Weights of a small mixture-of-experts language model, trained from scratch on English Wikipedia: 403M tokens.
Below are experts of layer 6 (counted from 0) of a mixture-of-experts language model. Rows are named router (the router's row for the expert), up (a neuron's input weights, with its number) and show model dimensions 0-127. Each number is 500 + 40 x the weight over its row's rms, rounded and kept within 0 to 999. Numbers have three digits each.
Before each expert's rows: "mostly gets" lists some tokens that are sent to it at least half of the time. This comes from a sample of Wikipedia text that the model never trained on.

# expert 3
mostly gets: "°N", " MF", " −", " ·", " MPC", " Coordinates"
router:472449523470542543459512505570507467488488506536555452503526539431521535480483591466466515440499459473480467559543395522565516498510543486486535509469463434516501467513444459528579523503425436541533429493521480492544526536610492539492461474466488546535523466506539497543577490451500430529511442492540517448566510548542486486517479509434496540519453483453537551514509469496460596526525
up44:498439461493525552495504520555475520481514514478573499518529514480514508525543598494504456434516467591433518533557480499453492498478479478497537579469376467480509426561482539522501488519451459472460480474462439519493444508569485453504472457447587442496558500490543505570473504563510522530567507548483568504525493491531541492553501544511510447516416556522474538495536450459505461547447
up45:424549499501497497517448501564497467502527529486551527511504451450528499507473474477476512471434492482486482453534475457499442404471476527479519427432493566568493489523458462518495476505499558514459506491534476460461480448530459554516485524529500486523449455528527503507496428516566517512513456475621551462552452502519478491586506493460493478501471558416448492582542476475484474373411
up46:535455493507484481513494502523517585463485470559472566518469518479497514506467517537481429509580465524512406528575462479514520489466505430532538525443448444580501487453542482500478511523502443468485568506474447516512443500595474474448466533442517594475536464503518537496543450535491538528599507538534536481583538502551482462478555445452471534505420465506510505493547479449453565481508
up47:534408548527469418523459455540456486443509546508547533589479565529475556447471543534508472476468490494529460567497489505544500475537533512502531543409502452524477503515460513484533545493494505493533490517475458499489490411569500535521470547414566510495553500551587490537499438509485525542492514455553488422531460508607465577518516543442429511516495487558517534492566482500488499476488
up48:440455462464603435516490520538468477452507507528523458503518524456446568483533478497451451457523458448462557499450451491511542500468464496480542463500487469561447560460429478549502469429501469585464515524478512459493428464479481512470461382504532523571439550510533536551527479517462448560507483478546488498487481545484515500536484504496458467433605516536493469478524433515441451520499
up49:482483454543453524546514480490439518469523485460545537504552530512502556508485458544488458505475522431549481509536436491524476600547474512520588578454553468469477444553502467527457486498527497525561519534460524499501528536440508452520475525549498505600544542528490500565492501563452427627504436549528538484539515546501563463464547585540506479502469521484540566499498467499474557498497
up50:540480443497574456591470518546498467478531531458563548563474508515492510531453559437416560467584529488401508461563467480501528485493516495532493414549526422469506528506554539525453571529463491532489512500442475588492525551547546523474533535508499485578476469497468501519478476446503510452520536523525498450492447549463479562506473565463483514505524512569498491479531535505413470535494
up51:455509436516566517546465460491554462504517474527503506507522536457496515523456507529513492493496514548449517509467508491535432513505497458499544476500479468563446511482517467446485464488450471477517494549589567520484485560584597540423493534430446578500550499497501500582557453438519424547464448493489490447564485526561553479577517429531533534462469526541536535463531518531454444480440
up52:538476505495557527534459478542472523500475518566481471561568599457473551513517521469480443451518522457433515569516447503494443548532561542437513487473479486561481467492498483453488521510520483512533506511531558477427518538533524490467393471420515552564482443545592554451457495466488438521539482460502565445508521526493489531539554505454521545444507566531512446543503507554444451499487
up53:427563516560429496475444576579497482506493498455467450507542497476526510573516555500482529444501520439513542445461512465381521572477440488495517532491462456443537519551538521482442559498517499533533523489508550496470483474528498529564482488508514605495516494499449574474435422528554489503508503483583495438554543554494530511489501518469502483498490525434511460483534531527438452440462
up54:547518515488505456627553530535541589472482530424532488567498572530510403528550500467450507501506585515487530494465447557526527487559493465429533474497392454514535473514514449477465587518504496509556539523515493533497462489465524466460473503483569520560442434551466497491495493486444471503479473470545486460508504518507514572579515463500558524520490570480534543503474472484531542472516
up55:524590508537538565521515508575529485404536503559566519517565504492522499486514546446463417458592556531458508481530521505577553462509523495468569541474459446426467434535462519552495487488510615498538550551475518459505460518522493448501478499547498546520501489547493557565434507458472532516552479546481515482504485523464518483488560482487474497548464545482452527437554490455522509510548
up56:450460552566445609484471549512500537479543581506554535492460582487466480561461528469459496517462505517516468469487479494548489463456499554513525446533493563461443519548612517482459514484456485523495488487459578522453495419548554492436516440493558544431516484498482555530443439558502520510510431472495503484517521481529545545416506522494519458503555507517539558529498475468490507496573
up57:500450460496487508506546519501491490514502514423572496518500512517502508528468566441489471512428496476492517462535451568567503491518453502501509544490532466410514505633502567470532570486487503481509467493441508537545489495523557499464535522460509544478535505483496510508432450533567433530518366547534518468443466515521526482526585507471534534529509552494592574561566538516496542497530
up58:474526528510555506503486505546482527475498534522508468564467545489461510536472588510474522442485504449450492518486457537493499412537560557550509503493462485513567471556555471476477479490551493548532547480452528515497538535424447524474463472491596512591440558509526561517467547587486474524508409500598487533513541498539485514499481564495466442548487491581503577496532458491522561500443
up59:503532426542507446529528507498479549484592462567537558452534503484430405516481532446482488531593491517442462504506486491509555534493501451532507455522498440487488432537520517528496540474487499504573462484473502583499587517519495473526470442418551505566520536550549517517524440554567483534518537567537563489480459529515501476490490529483475471505433515597496479493515502423490498510421
up60:560485472534554537496468482576494491514574517476528432535434540465461511456548444460426552459546430412453521506539473495504514489534577516533542479533482448514508464525543530523476509491428465479513497511452517546515530469503498498485467453510551524455489493519641488502532408480526517507609464503482486532505444497521471504495494453471542511509432500492487547526533440549393467500503
up61:562484523565496439447437558521433564517565536469461482487537606507456514494425531558516524454449588533515497512486557550551518510470533565494536532485537512534520492536509439397481492515493443490445506485475488470506451503561423465472433502518472463441530479466521539513441525593511467516485463507536491481536481526505436564451463472547504507587495479476489514449551505523485490499508
up62:525509515503501436482571528430433486506533565494572452462578524478455548591514480506494461512446538485498504528491518452500452488466538505450546483474505500495465473496547566458510462508515499543553549514437527626416546505527463477518471477524541502512565494524539619492495541487549419574479512477545493483458501481493503542506526471503498506478420575462474495514574502520472524491430
up63:457542513517551538569503513578471524475510465508553511532532498463424553605538460490498508487533558518527547526494407516580520520451455443515549465463503483589490513468570507525523415507584459519517498488470546487493438509525511476513479589537508467521449434533460502485512441482459495553459530501506531441524569544518493554498478460461511536502446463482417511438518487522437465498475
up64:489515519532506498540473485583535471441517475504508457521461561436445540539488560516519486414578485461526496479505509420540485522478518538525529485508428505433456487468498494539438513479516467578541523470496507515505451545522458519461463478402459540514441455493449492536479437487548503540503456516486489536585455514563497551521538507489461480632481492518560492492505476544398476429513
up65:513464469515481567487459511537510495444489557506490502514439521454480460446553563476533485467574403479505499504546504586534538467471443527505533524502481492525489468534496532465515486567474550514640487547521538489483440432489513538470437501522523458542500472544476515448470467589497490526461502466520467433491504499531495538612499573487542514496489536464460483518541402453492498430463
up66:544543498509564455518409517509466517481533489525569522521515466425460555520468438422368545465547492497401566427502461539531497492538501504504525491526498478559469450514452480445524554543533550508482512454537447490477515502557518489532529486488554522457445532518576549526476479490553466496545482483568506460492478509509544535536516499501491460459427535488523465490509476619478538465476
up67:553576505530486472535475557580534553508468511454489540473440426514537487581467516450528504549501544512458494529492601502541502545437452462491581480490501489557450473503528508436510566507498480584523469493524503458467398477532489553468489446493499469483506449485454514531456521530495465540525476550499486546463513509511450451605521441435476462527484506531605517508516519481432532510505
up68:562529451516501517527505535497513469485587497539606514519487526534434531522522511446501482545524515548509449562528503463504526592496425568461569469495480415445466493505499454522504546450480560497456423508513510513481423541477559510514451550455528495486468519479530470474442419501549478525462515469533563428478507508500464484544471496570502479540471536540416543543500474538419506508554
up69:472539513510514473606424505544472486465497539533477479534493453509420425561454550442511461424484517526499477503512547577593466443494455547517582516566451425501498498495482458484503534526527576565498500512481511500536512512473473468455508513547456492511560432496541509512503509561581499494538454478523493504551500515517529517485555525475541527472557530486447463438523486468508466486374
up70:438559543529489412538502512544508491431527556459533527543532524396387523482463562450454462444512516547444449564538538492499485566488529490487542469528493502516528445526481508602467466485499455502447564512446419525468514449568483488445483491493473507453574484552516500561507525481456548474486462518498533459506449515455539492467475513489499447525454535546542537549561510510477472515489
up71:467484505555534518549521529485523502440462564527542448599472470427468467497447551502509466427439486472497528508476486568492451493512515462450541526487450471477480439496559494478461527492492514532529554492550466524511592509514402470475551447516451583531435458575531557524520522542505477602482470472478461419494493556511467501527496511474489513486473540447442478541551511438517538445519
up72:472502522551566515483441524495510508484571482486521485469484508485517512489468586485473552469525539513519499481432495470446495445504453528577533497470438516525533446530517484440518533475471420508529460484477494565541448548539534470417467460542586611489406551547532523457548515518464479504525479585523476465500528522551516533433488582479496501502471546470602484485471470497441473486552
up73:476464484530505515472418499557431520498530593452574567471542512440512556512442543450454460526499518538446475540518565511486586458463479401467513509444529541535490506559535511506488545498455511499500492490523466593432452510496447539458492462531506552425576451517485513507513527521525514548476468475505496467517474529515492504465563517548561458533550574529547486521508489463409494454522
up74:579543468512504545459544567573503511466559498472525565508567494492514461503481531442412538494456528489427495514522417426493559511569437445545525489517436537553497449590493508518466540460472504466514509509527495539441512497570500467434562476486557527536509557517562496568520474508502533492478483519535534437551437504541540485576465477480444465486487517539531491528587472488520484498500
up75:542475384489465454522523522470477514514571500583520516520471468500438528559475549458454472429506516573451421477450482480502512557555451516458527502488553520449495431552562506489545573529439554481502513461481556527486522530531506499443451535518541503541510501546574525538527463501554552540483513516478509400441469560584484542496549494504508509571535500511480500460510507527445452514493
up76:495509524551453523456491527519417546530468505483462570509562522475466559471485456532482452469470528489487519515572496483494573443473540377466544464456559509494519528507535536520425450545570509492490504517411499499407437452543513512455460485500469524516461510511537514544475494531464506491512364572518534520511458509465543562484526508530499453473535456514520506468479517489502573438438
up77:556444470528501514446529461506526477488517530503535591508556476508475518533435527449492490503483539404452439446442480476584475496501487540467537520436540472556493443526514502420482513510440469613478457468494557489497461565533534487487460500487491517461493528565467559487507614465458475541516531510480505494471437472481528546528502512437549485511453475609461536550535488507498474480555
up78:479479489465495495511533546454471530359469524444510491548501492464509463583521527520457542485521476483519424468507589513503570563439393451549584399501527483494501500478502501494507493525576505529428486513507515474474405551480486504543480474510463520501536509502471516507534448549533486526480540463573556560513438541496532482548491462558481450440538473483508493530545447481511538502496
up79:542579443536511540527543499591511493475538486496581518518548467476550510451500463432488501488550486500497493510573527508512536462491497501538514516487455464495504488505506520583524566447410502487532491507511558488425405468511496479440468540505513560529484503555511450527392577491528491539529558567549555461467483508528504542551463591492467431513440513530432483483515472500478539513564
up80:514445461474565512496531471530540461476549523526522584469490472425502566501508536442461550462473470505449492490510509455545572436552547510453503457457522548549485474620474533532490548527503511531484529498503474568517518481509557589478514553516499520485472466558430486489464509490474477543530488558535489443527501504560573535476647474528479523524560494505510482440488489477485494424470
up81:488546458562508486492436532527504457508494452471578524520486544463462508442488463453434480481517571511429440526526508504561456577472545484457565452515530440584470446424486483536476498560495447615484541587498464492526474480479511437517481516474524549534496506500527532578499476487524464497450455553504497463420458492515504517530470516470485429531398525562456481516512468495506503496498
up82:507536473489514501546498478614508492448495527496561478553606529504477481450467497438377521478573495518556539518537454495559483516513522532452545517482504405480509499504448462490506503464472480596528570490530552516511550533505475543462479523405472497485565465495558516581507427472520506554467506512498519461488455448504498499509558504511460524542427511435437532530529493477486450489478
up83:466498442539527481539512522465519490524501491548500476507492498431484542551482540487506401461439525557495453534570493484508488470453495480471561493365503458488485448494500476449505563547431520477537472462516526479471507464554550526484509490511480539598512485615522535602535488453505514561472482550483507556482432504467492499522472495465445533571436491555456470516494503572563502494536
up84:522531498520538561502374567505462513522480554472518480468584506468493517493500574458470477483621516454433473540559468569565548501498526527538534456585434454471471519484486465545513480511452482578506504552499530491463490507573512514464413468499496476522474459511576473487538438505450522493526480517492462403492393507522540502521526521490497521505502515524472493523470480463438523513532
up85:486562417542510459461477491567430539498520503427506558531523562455518544473508434495455488454509454466428467528537478505537511422476555502467531520518496492553493533534485574473453492586471466514491527562504474466451488503536464525489534493449576552471581524476499539554383489554493478537510451517555568484552496476472536460490514490521462475493474517494438555473559503466505466453424
up86:492505490519517530527413551506507488517484452495540572502524499443434579514460539480380457467509534514449527500494431498463562501505468532479516519529461381636520460509480535516516454506507512554441436562534517550498527458487533471459439485482510532529454483482532541540564508446563447502505432500517521475525519528533473508510511537435444481477471505501567495470552513546488452450515
up87:436566465516548441520521544525503502455538534514581478522527532488499512517449498453409568546505497478495473514503470507545536510509507517467531554457390520517512514499465445493532548502586517543465586455467572537496404429547514530554544549501497533532468537511490536485494517471543488467536408503544512458487526510442488532521512460429479450509541543609470521519542526545461493536488
up88:546527474582588449430517475555497535459574491431530434535491521463469537466538500482518512498478484450524459493536488478543481526528548550514557498511528521515516505493561508519516469482528506490534548531491510513448442536490417596474444440519553457474451467544552587496544585549495501514492423527520529455471491502521510418418501484503543564467495509510464491476508519480414594516492
up89:479582456493555486561472574496503480415514484481548532514502534463542487492475546563444559469530481555472461502468482494550577565504523496452511548504496506554476483427471531500518540544588511489444516479510520467480479491449476500517485500423456454519543496562520523508554452461577426529546548521611501440530487509574497495539578504509469518520443501507564559476469499422474473486485
up90:515410476492543497516515525529418496451504564538551458510515492446543570549457481529405489490508485564471487554525478535569528463499464544499537491494500576553480491498472561509501535470478463501561562540472517522485440442563444543519536593525549470549524509545572527494484469532553524533481480483612525498499510559487471552614544517477518474519451521539446477480510491518515487495542
up91:503554573502404481487470555483416476524457556474566542509564538511397501505440504482448519528545517484491454515474441558484542482454519509434524408436445481599517431432472456493509486530452463557465478452499510517492541499444480497521386483550490507479558509556526502511473468530517467506542498457532536494512503552506488498467499530483466471531447491489556538431492498458486507445515
up92:526508492539503516484530547529466481523531525463479429520582561432570527622549545489492549439500559517450499517556517534528445576514542479477518526479528475561460491499492600438499486448489536557508518480476515543517484491531498467518526488442482471492501470481479510561407518545529499556519479562509509541492500424475552528488508397476454465519468519473508581488592506546491533512447
up93:511537483461542500536520468533475495514549568509598592531561525502512552497515580485504505549548504502515522490570415478539541563463488509496542519482466486505498412489518572477484546559548552531506464548446521481535451477552540542456450457504505513608582421522515502581545544554515436511517476522515503522508466478441502525489501487474580499578477496516462499526544465520489554509492
up94:463439548551512500533499508483434530519451511472547534512498499490527502573446483472471537533522495528478458435507518543578569470557500515452505506460487513518458500504505536524511526537556441478531581531434502466508404467568476524456464537492501450470526434624514602524452525451497493498587423502561463495535502510482539602537468456467457520514550533499480471525522490462499533526493
up95:497522515530549489516444519560422500475482538484496460524472471510372554477430525519516465446495476511503527447516457485487474524510506472482532504463468463618475514492502500413545437506488498502425515509535507574466523454551507479454497558479495488535471461503551484500530448468475463496538476538519447400482461540521543502597439538463513528540470542490502494496640486505453450515485
up96:466487497524501526509441537520525507524487580470526475613601595506542470524410534502473478551574543450522526505554526546481477478501489580496540481451533513448531418478561448508516593494455559485510514525508539494508494494459510535492469469443454497537471452555502512567521499540585497545512460524503543451548533539485508507466564555511463559557450479514528495455507515483529525444513
up97:410421500536449524498502515504514508548476492417527507514539522495487497559450480468473434473507528489473491536510519560519464522528475511581502497471506490492444412534534439435530525519502469516577460520481477549452504388526454519483478458571530484501505509537503505491454521527462461490529399511480517474536535595530539439484523461438481443574485516523465581479485501576423468479445
up98:461421500495445455490563539484510548521539525479549463472540558518536548463384547492484485438482491509529444496492476593570471426563458524485519508474469511421424488554494550536516464520491474519451502516457508576470499543541474520556456489499522437493555413533526516555495488528505466510549496559517530473512557504464471498468496471508411467522455503488548458528550545532461553447544
up99:518536495511470491441402538474434544504489520549540467471529510467523535464445490521502455400542470538483460415496511549533551461591444567529515453513574522506493495491537505524457478439465509463545536479479607472479488500477512520492506459508467494524459447521465537435486445552512513508541457510563524455447513563472523495441485557487486500576521500513536464380513465513551465508544
up100:482493481497527457535559465548533486483536496506555453515445550496518504569401526476527461511501488491371517526535379550514487493503445525473526522531397456501483521491485564444451516484514530560499504487467562517539462548512516524498461485437520492567510511558516483528514470445501445517539445555575558480492396471493489493515534520458538465465499570484501499524523448451478510568461
up101:464498480516547503438459539521488532507502519448511519520623503470470515448521593552511457435497548579467553525486502546550531496490482477498519447471457450490452455600489594401530510496534476485498446430491525513446502450533499502454486423492487515487440467465516468571516512548473481560494489498473504475484547553550535472472542471476520495536539463539467557565565502489536466512571
up102:523507515532544479507433527550508477498524525515488550472546516410433503487470547477395489384498521530473470548498442511454483542518457549474505454467384477466480458505510522537484491517472500532535497515460466458495508473497528516463426403499518477525472523490503507580469449509535470525525490525507531447484484569550510528595435475489582513534507586485445531519533503571495432502456
up103:575444496496530428501516514499529503545504583477503505564493484512535567461427571481432485397518547558441472488560496543519599483511433553439503533528521466480494490458518465458559508547431463475529481462394520574518480502483531461469415449452489475505480497548563505584500464516534528492514485537527493517518502497505430525529499479460516480577491522469494501477513461428504504486479
up104:434522514460570468546485515527492525520530514469482478528527499448441438518400552557518476466524474485521504511537484508394581480491504493559480468430490451526469532524502501486479464498476509493480489535411569537492519451453519524531473460498565529466506531557472465500530398514474467504539419488578473427481479530521503598520529545496500511519500523534511514465569525551496553528615
up105:490464475473513503589467572533448483473484482503558498568508483499503551423443426519508489498526461531439497458475457483504514567481450490510503533531508450485485454486494537471523510475516508561504495481497494521502514494588521533506518575406518557490541493520520448521519491464506393492545513528559564488468439556599431551519532610483507504516416480438500453551524536495475441468535
up106:482511448484497520471458547522528537490553540496530423447556456479496579550447480445470492475567473487460472491515486561543552484473457481514542477585470519526522509480530434515485587491449493513460469558560519485559514436553484510504473465468507531456518496539488459443473492524543483539589490471549498448525415595470525562497504599523502543506542482473580442471503458481472490533562
up107:486508496514534507524473575506547557492485500490538472490491516454468529481479492492458514432513455522394567422516492589562533536528510455491615529519422493518434537489469440512524435429459422536468449521509542502479580484453462540461444478513445478532429496480469509488502405523447458499491470565501525530501464505500461514566510537493501488473538525470467469459504480453495410490472
up108:485467492482559481472520562513466537514485485496534578523494468460490422487465539520502543539508501478438485581558472478434506523460495508506537509451493419544508451495501476420515516526506495584546479487482527564461483514585550536536517482497450629506509507496480509500518570492555441514497453580492494490448521441562463478524511497478583427574483486523518477527583480564459517476564
up109:439526565527501573500464525537459474493485584453479488493512513479434526532452589417545444429491489504537509474526454442550469507447495509557529489423485540478502460547538482478513515493445527494590480545477426567475505474551595495522500431396534527531486489565519514482523434497516452506486471467513500478539539560475468495445553556506540488523530510565514520486496517505471482428537
up110:503484494546506532507473527526530530463464530451557456522478581502496521547482513457460496489516625483539463512493547556560526466470491449569529574508452554481515461503477409498495540435482446568489464500503573601440448443528552488474522441506501486519439549520479480451506445579484438526474492563530529504549528518514509501512576512452438487511525497470514504503546501417492475438523
up111:497476470467512492507490489520494555516559469500519546548531587431524492493479502552470553486526469526510477483510437534497539508496484518556514450383523482531502511512500527484425523582464555489567496539554578479489488522530447477551477510409566486566487516500470571569465466571519481490555455554524506437539568447485437510527516518485453524530475497567531549496529535501451554410544
up112:448523479549559440476466528521527450519476490510495531539502510487519428571511501455437510546580530479399507532432495500563529494529439443506585499436510478480556468557476545462517565504550514534510461538465544478507505461548456455470429429482516503498481529525590505541444519487567474519519498555551501499432475499482443563525491503573502523449476523464466466458477501456474528558575
up113:530577479546532602500482532494575534493522535483550574522532518489451536514407522490499458511494471429485480489505450518542552485487516579463563489476504461591478521496490491497508515501383505515521495507499523564527490511501514493514406454419549507561461525532490467509537491468490468550492511545515464520418467498504462487485537637448537450540528491534580503470515527492498553530479
up114:506519498553415551510503508562516511433524513430484473506538547497522514437531533475432574470546458513545518552497463411492494482484472433491540516505470493533477515540532453407509520536461503514474445491487493537470424427479486560455451549480523539482447565518497495494439455593508494544500441511569543468480498471458528489482533561484459522573477539535488583428482457472506533565540
up115:463481497496547521493439493573528468496492482421512574506485566498490472548469516543495534449503459466491524532513508551523512545506476546545492543498437453498449464504489534404485490538511462499502426451411462582490442455550492449515495494453470505564460496507482537525559516543410490508513476574541509519512496547506474563634569454474512490572536536531469507509541490479515423468542
up116:530420523523450530500490507444491513516490532472492578597475542460523450479447605471461471493488480509494417524499434493535458432564548501468578538462524481510479511433559484506449484495419525473513512547470451499478552489516539471526460509470566501513571458556514514492603461470477466477506524472540485510535498565578523536482481531514494481470473526507546428540567507584520545481520
up117:487439508583478573478457482451557462501550534503475475575530559408502540519508487511421488514530507464553527488509478529544540502523464489459569503426502475483533440492487530481470478527480475455518489507473472477534451453507559494453501455454478538472437453542512468560485481501496387521562509484474526558488540555509444490454473512469422402471479484475574560478478475540399492474496
up118:546510467540575575499505509547477499486507506472588524537502497487553539435525577431488495511497466533432444508560479569536569559554515501505557527483440447477460470468503473436496547543457488530500481446384535451510502487590526479525489517519578491527518478546438523527498439475560501501471490522445513476434500530563470457573489506472501484483496559546466537464489451499440452529508
up119:446481536516477530532447516515464443449541505553527561472550525440484497439447492526495503474512543497426511441546460491481561503455509506515504522478425521516447445548511551557476485540460488552508470520520548539504520542532506448497485483498531574527589485520473554553505399476420458457489482513491463435459518518504493526516490502474428481531556500545572521516559480586418420435532
up120:500424534535520481504513466532418549500473603448502555557523568486563566506439560495507446502540505468558540498509474543506513513610481542505514516463436512531536541493518508425460544504457503496563429507461503468493539530565575414435497482477520486549481523526569453557461468515462454519539564495515538490558545513541511563509506510486474465500507488495596462477537525473485499501490
up121:511502512543504481470538502501466511507531512479539467473547530442463532536403565463436527483484431552471549549530496524469533428521510487442543551479483486469483469497528456489500566522429484552486470510429460562482447518573421445424439540476474574468485462570522525548466428467506443521463424500516535494533498515536463456462513551488494447522482568463476529478513513478393500463485
up122:590496478580447548511526514465481522481539519521553487563488542432530511545510510434506489505551546517519456504588532516536569579551500450540565473556475421501460521479535547493471550409522537505515523561520482475503523506474486464554447515499557506513453499513488507479513438615521540521556502477523505483492443538548556536541501502512453510515509532505515441455514420538429579522479
up123:534521484501530495538501568523473504498550563504580489504444655479512476472470522518438480467558472438469451482508444491552568595488473490445517506522497466569509469459515574504453509538477450530583520498563550514445474542519468477498465522502552471550567487526517510587514461549499537517518446503547506494472488550485562456553464554452438546474485508487457522505437473469502506489504
up124:517450462555505501550527500502493575403518498490501509533615508491519482467540542457511434438495449512463500548561419532538495471619512495497547491468463529482436473480493512523440559561526423519584542577492524526492488511467497524476488544487547539478489418566549527537536466487439495567513491485526519442510538468602485489507472541468562516519486490521490513534537474448500491504493
up125:448433536510446506550520537504502524487464546519522493532559500527558545575486581492462398442609527505461446448494502564522584570542521440494551494517500535472487534500508435422546541448459537527506546535495547512465461443460494503424510484401529492466473453505477462483495468543484436509514462491471529560451454526534496492492508565531457487522554490512509513465490519531491528484433
up126:495547500503469499550534559535476489543486517425473440457438467446463503582478473435446440437472472496463547560542564491560504467507485545464544463521425504519447497532509404507497513554513507535465529506463487517510527510504509469484513574534569479516525505551514497533430427431522443498484481472503499432503503475497538576442495468468535598540453575431478490433516495494510436511520
up127:525553492510577516492481526522449483443535479473484473507512538429465528462547515458473507371590478483486480508499516462597532528485484501475532459515476484556485492522533579532472446503468465452480556616527468451418540470484449546505449499432530542567489488499502447535509469485522511498538556496493474508466480470546431566573511535485499486461451429520442480454526514538444511484527
up128:554528495527490532516497472536481505484536507511544447519492549448555531543367599461507488445486481496486482567464424471550451505523480451426553560471542455497425486424543544411567573528508525515600485474496521551465500565520533532490509552453487476526532482538497520504467499504496470495504448521504539502519530570551511531507511512469548478557463559495520500500546530538448479569519
up129:438493497568548512498507495515484509477520560486475552541475565447485510542531558542479576486536481539504499549551489515455589481540469455565545555403504455544481464495487519453513499535548527550595535571499508504480445537556463488452515510494464451516565524499441462542514507581515522579500419494502543478534509507527586498484523510516434497497568551540521557477484483458559502568507
up130:479521542512531482543445444557465484454511481419537604531563490474421542505516503432408468485459580493513474503534488467547516459444521443561565511494578486506468518541547507434507519475469475470505438564491474442450497535550602543552461480516502518485478542508494554434493478502493461549485544499527518464484485506476489507520522442435500521516452472545473532562528519483508511508605
up131:556449512515522471542456492502522483473544498458437500550579524493583517474487544502453505461559495447457486514557489494525514464534536495459548495482446508500511459458480553449473495478455515527524545541556527571393514448534480495508395548450529591540501496474520453485493472507448538521525455532526596516539499563541509508508520555520404455560504483608555513496507488501451507533499
up132:534493455482515443535458498490486516454495494535550453501553528546461504535452589487423529498553477579440511437461485489524581560553472456440551549523515518453477441498488473436560538561456502517552532558467513522487504439531536444542440548433492556499445417521566535423471430545488488525500506504527549472505455487508543546519507512528500519514461520489533483429526531541463536469463
up133:563529404475522550559513500557463524473519476509447526541500505529532423544410509473554419458494504599458565396543493533599489474546501477496547492531461511467504520515504505497493555509482485532464491494487492650495536535528499488439493504516494484516517464460526504568537516486478412504455496488501480493419423495508494515507571534496528517530520475491489490436555466522467511509465
up134:425482478489465542514462516515435596525470609454579531549513596480517488519446529531460419512471507497505460511487469542500496442489476463480492512457525557521500430569587551490484554529507443473548504503467540539400524483509557507501488466455503551523505480527453505525475509576492479507495508467554490499555552426500586492512483504450532467482492517481442475478524442495457532431542
up135:477512505576527512464412512578475457496548585449500486480520603484524542589449590461498545454507541563467496531574517420547482525473491521567523538472517490527490487511497541440548494483467503524548495496507481528485501519548505517446488447407485523467511518503443501498392486568568442505517486549487553506521511461492517528518510458538502479573453537501480564489533532507505514423516
up136:533515502512422536519444496563500468510486541518504533529494491470519515483482523448434503388501538517414543462548489466539518471471502502471483464474566491507579469476531505525424579561404513461508469499459536563497480589519551477441398481515513446582412516513543492488452462544501505536543481571497503488497447538534511473445487503492477503560510540539510478493532454467482477470425
up137:419411511508459460498458532547440472469534582506515509568472476508419495476425485513467552515522523474489446446536437481461594527466473527540521489503502474496501520511463516588544507542582504513431524439372544540507512469540466480512530495486469502505537517540524552500449527513503489509519481501584482478514518503488546591526568449441550510489531527532505513494511486510465454537583
up138:465483547547522549487447477504465548529446559465553491505573538541504590503507588462478403508560536470532486460569522557521562470499525461524521517384513492514533472547536448536558471497461521510515510505508457527446450468499523474451461463469565456523449530518599525490530466560446454520554478528511492478502513455490566554521545568465457429498487487518522487468519516526524556491477
up139:477511479524425549466511532500481514558504586423463482516573507501532510531518577557479465464576527436481441520505500497550476541522584512472538502518543467520502443465589500446572508499518504474550467543520547555498421453447573484509468458547427530484493422517503548454512537533462427537458508544518496482503503498540510516528597464459518503554544528570458488488539492513519490451528
up140:541547472518481612496450562487430478511503473517544526497482543401520495441488531486459510429590461474482517520431442518548546530511446537452549430494436369522525474535466443510459499458503463510518513499504493529462490481543479504478447500485547464490487437559541513499516504537508493515509431476476485433476481488559514569473466529481523540555493477496507550442539466579512556520452
up141:516507435565549474518543595545511475485552463499496492550451450480480488504521473457482575503562503482443498437532450526454482563545488480481524611489471446563433451466473498503476482538483534611442478540497552491532432534490567535433454525470476476495489462506539483566561515422526499504517491523543463528466501454488502518537487479453441426412472497468461482498530484544497511459518
up142:520494445477461546521524558552557450473506541404505554526493494446500527450448514549450454526565460399512484490549492501598491493524528518445559505518525510576493478472518505498386475481500425596482498478466525446483454500521547558476481470558530549476530496500546479508487509449512454516524571501508544544414482465496519494489510574460526437485455517492552570476502492540502485543471
up143:506542495493566494528505537525481483506477600452592511516530510452492511511492492499519421433432523491556465459563501572490543457479526528503514535467528501564475517510434458410513476456515449524531514530430557546469470485587584529465413503566504493516488543556474527528501458523457468522508450529487538444452550490501601550529518492482537488584519497514546529576490504486510523525474
up144:451550507533521461607513523534532515472538491537599519528505579473505455536468513469531556520538522582516528445466422458585531442517482488492548424485506471504467498476554499506409485486501525543520525535492561531517526541480512491500531440543500443554472427496461495516518477520479522493537465541536497427533555519473430563511503567468529518499440516564588511474519494498431538477552
up145:456449492542513502449509525535483509547545491455495526505471567493480504416458522535513509529503563490446498538510502485475536466448525537528545438492550427509566499546570534414473504511474453500481410557540503496461502456560487512440508479434458542495466518518508519473481467540514442604557514522571527484458488531585456559444535534545509545497414481588503467504474510496505544445559
up146:411457485509485492488555518463519569497472462509499428503505485495444491562477535454438474489596469490493535526476477485478480483523521418528572461489418496534515442492493505522502499495468521452508496491486568502506489536468490481549387508440479483530417405594457465486540473500547507535578465535517506536423469449540582495576503442486497456470480448506467511483470494422485485531489
up147:479562489489568485525519520488397460450540490520578574533509474541506460455500523509420506481557512473513504446571450584547523520476439474544529510477464545522441425525480557535447479529550442537448489523522551471425543526528594515512520510501486536520492491536475500516502451463491457489488516527542532469491510550462549520489463452450452454467553454466476512535566536496477520395453
up148:511541475488561517473457494505513515446512485445518451509517498464450500439466527477481535436515494515467505457518460525547512539512543541474522454488518486494436446526544509477482468497560509540423483430386529469513513490567570451474444499480525526590530540521527479468439502492590496509480463590531516540459486491528522569494495444477531531567591455478529559516593424473533514547459
up149:470461466531498538527491494539453503460476531457530466555567591472535518567447558498445441402515505567441505524582530467565484512517497449462530433499512502566458538481499549518542526483462512521528502532480526518523503529497505457513515512563571552542539537518521497542497489454507508556509488492494542442501522501588523507489530445513506555507407529514599598497567471539466440508465
up150:554490505502592510507452559513426508540532481462599525450458536482403499532493523473489511493509460564489506476504497488449650483505489511514542533512456410512443431514502488498537507560531534542478468434474506540437474536583544563486516503456460600539441506474536506553507469543534476521498498464525535527511502492529518553557472538495522464515480485486412474532489472457482481503528
up151:558509513541435538522445519510525465528523584420470513466546494465487450543486582551543466425496503507471481490527522497545515484530487498432589474528510584444507439523528551475500539484467483504509463505519542511484530493500467453495467460496468524509415450518434498490468477609452500619495464502508551454535497549571510497442490515463567456485534566457552570467498502492503507454538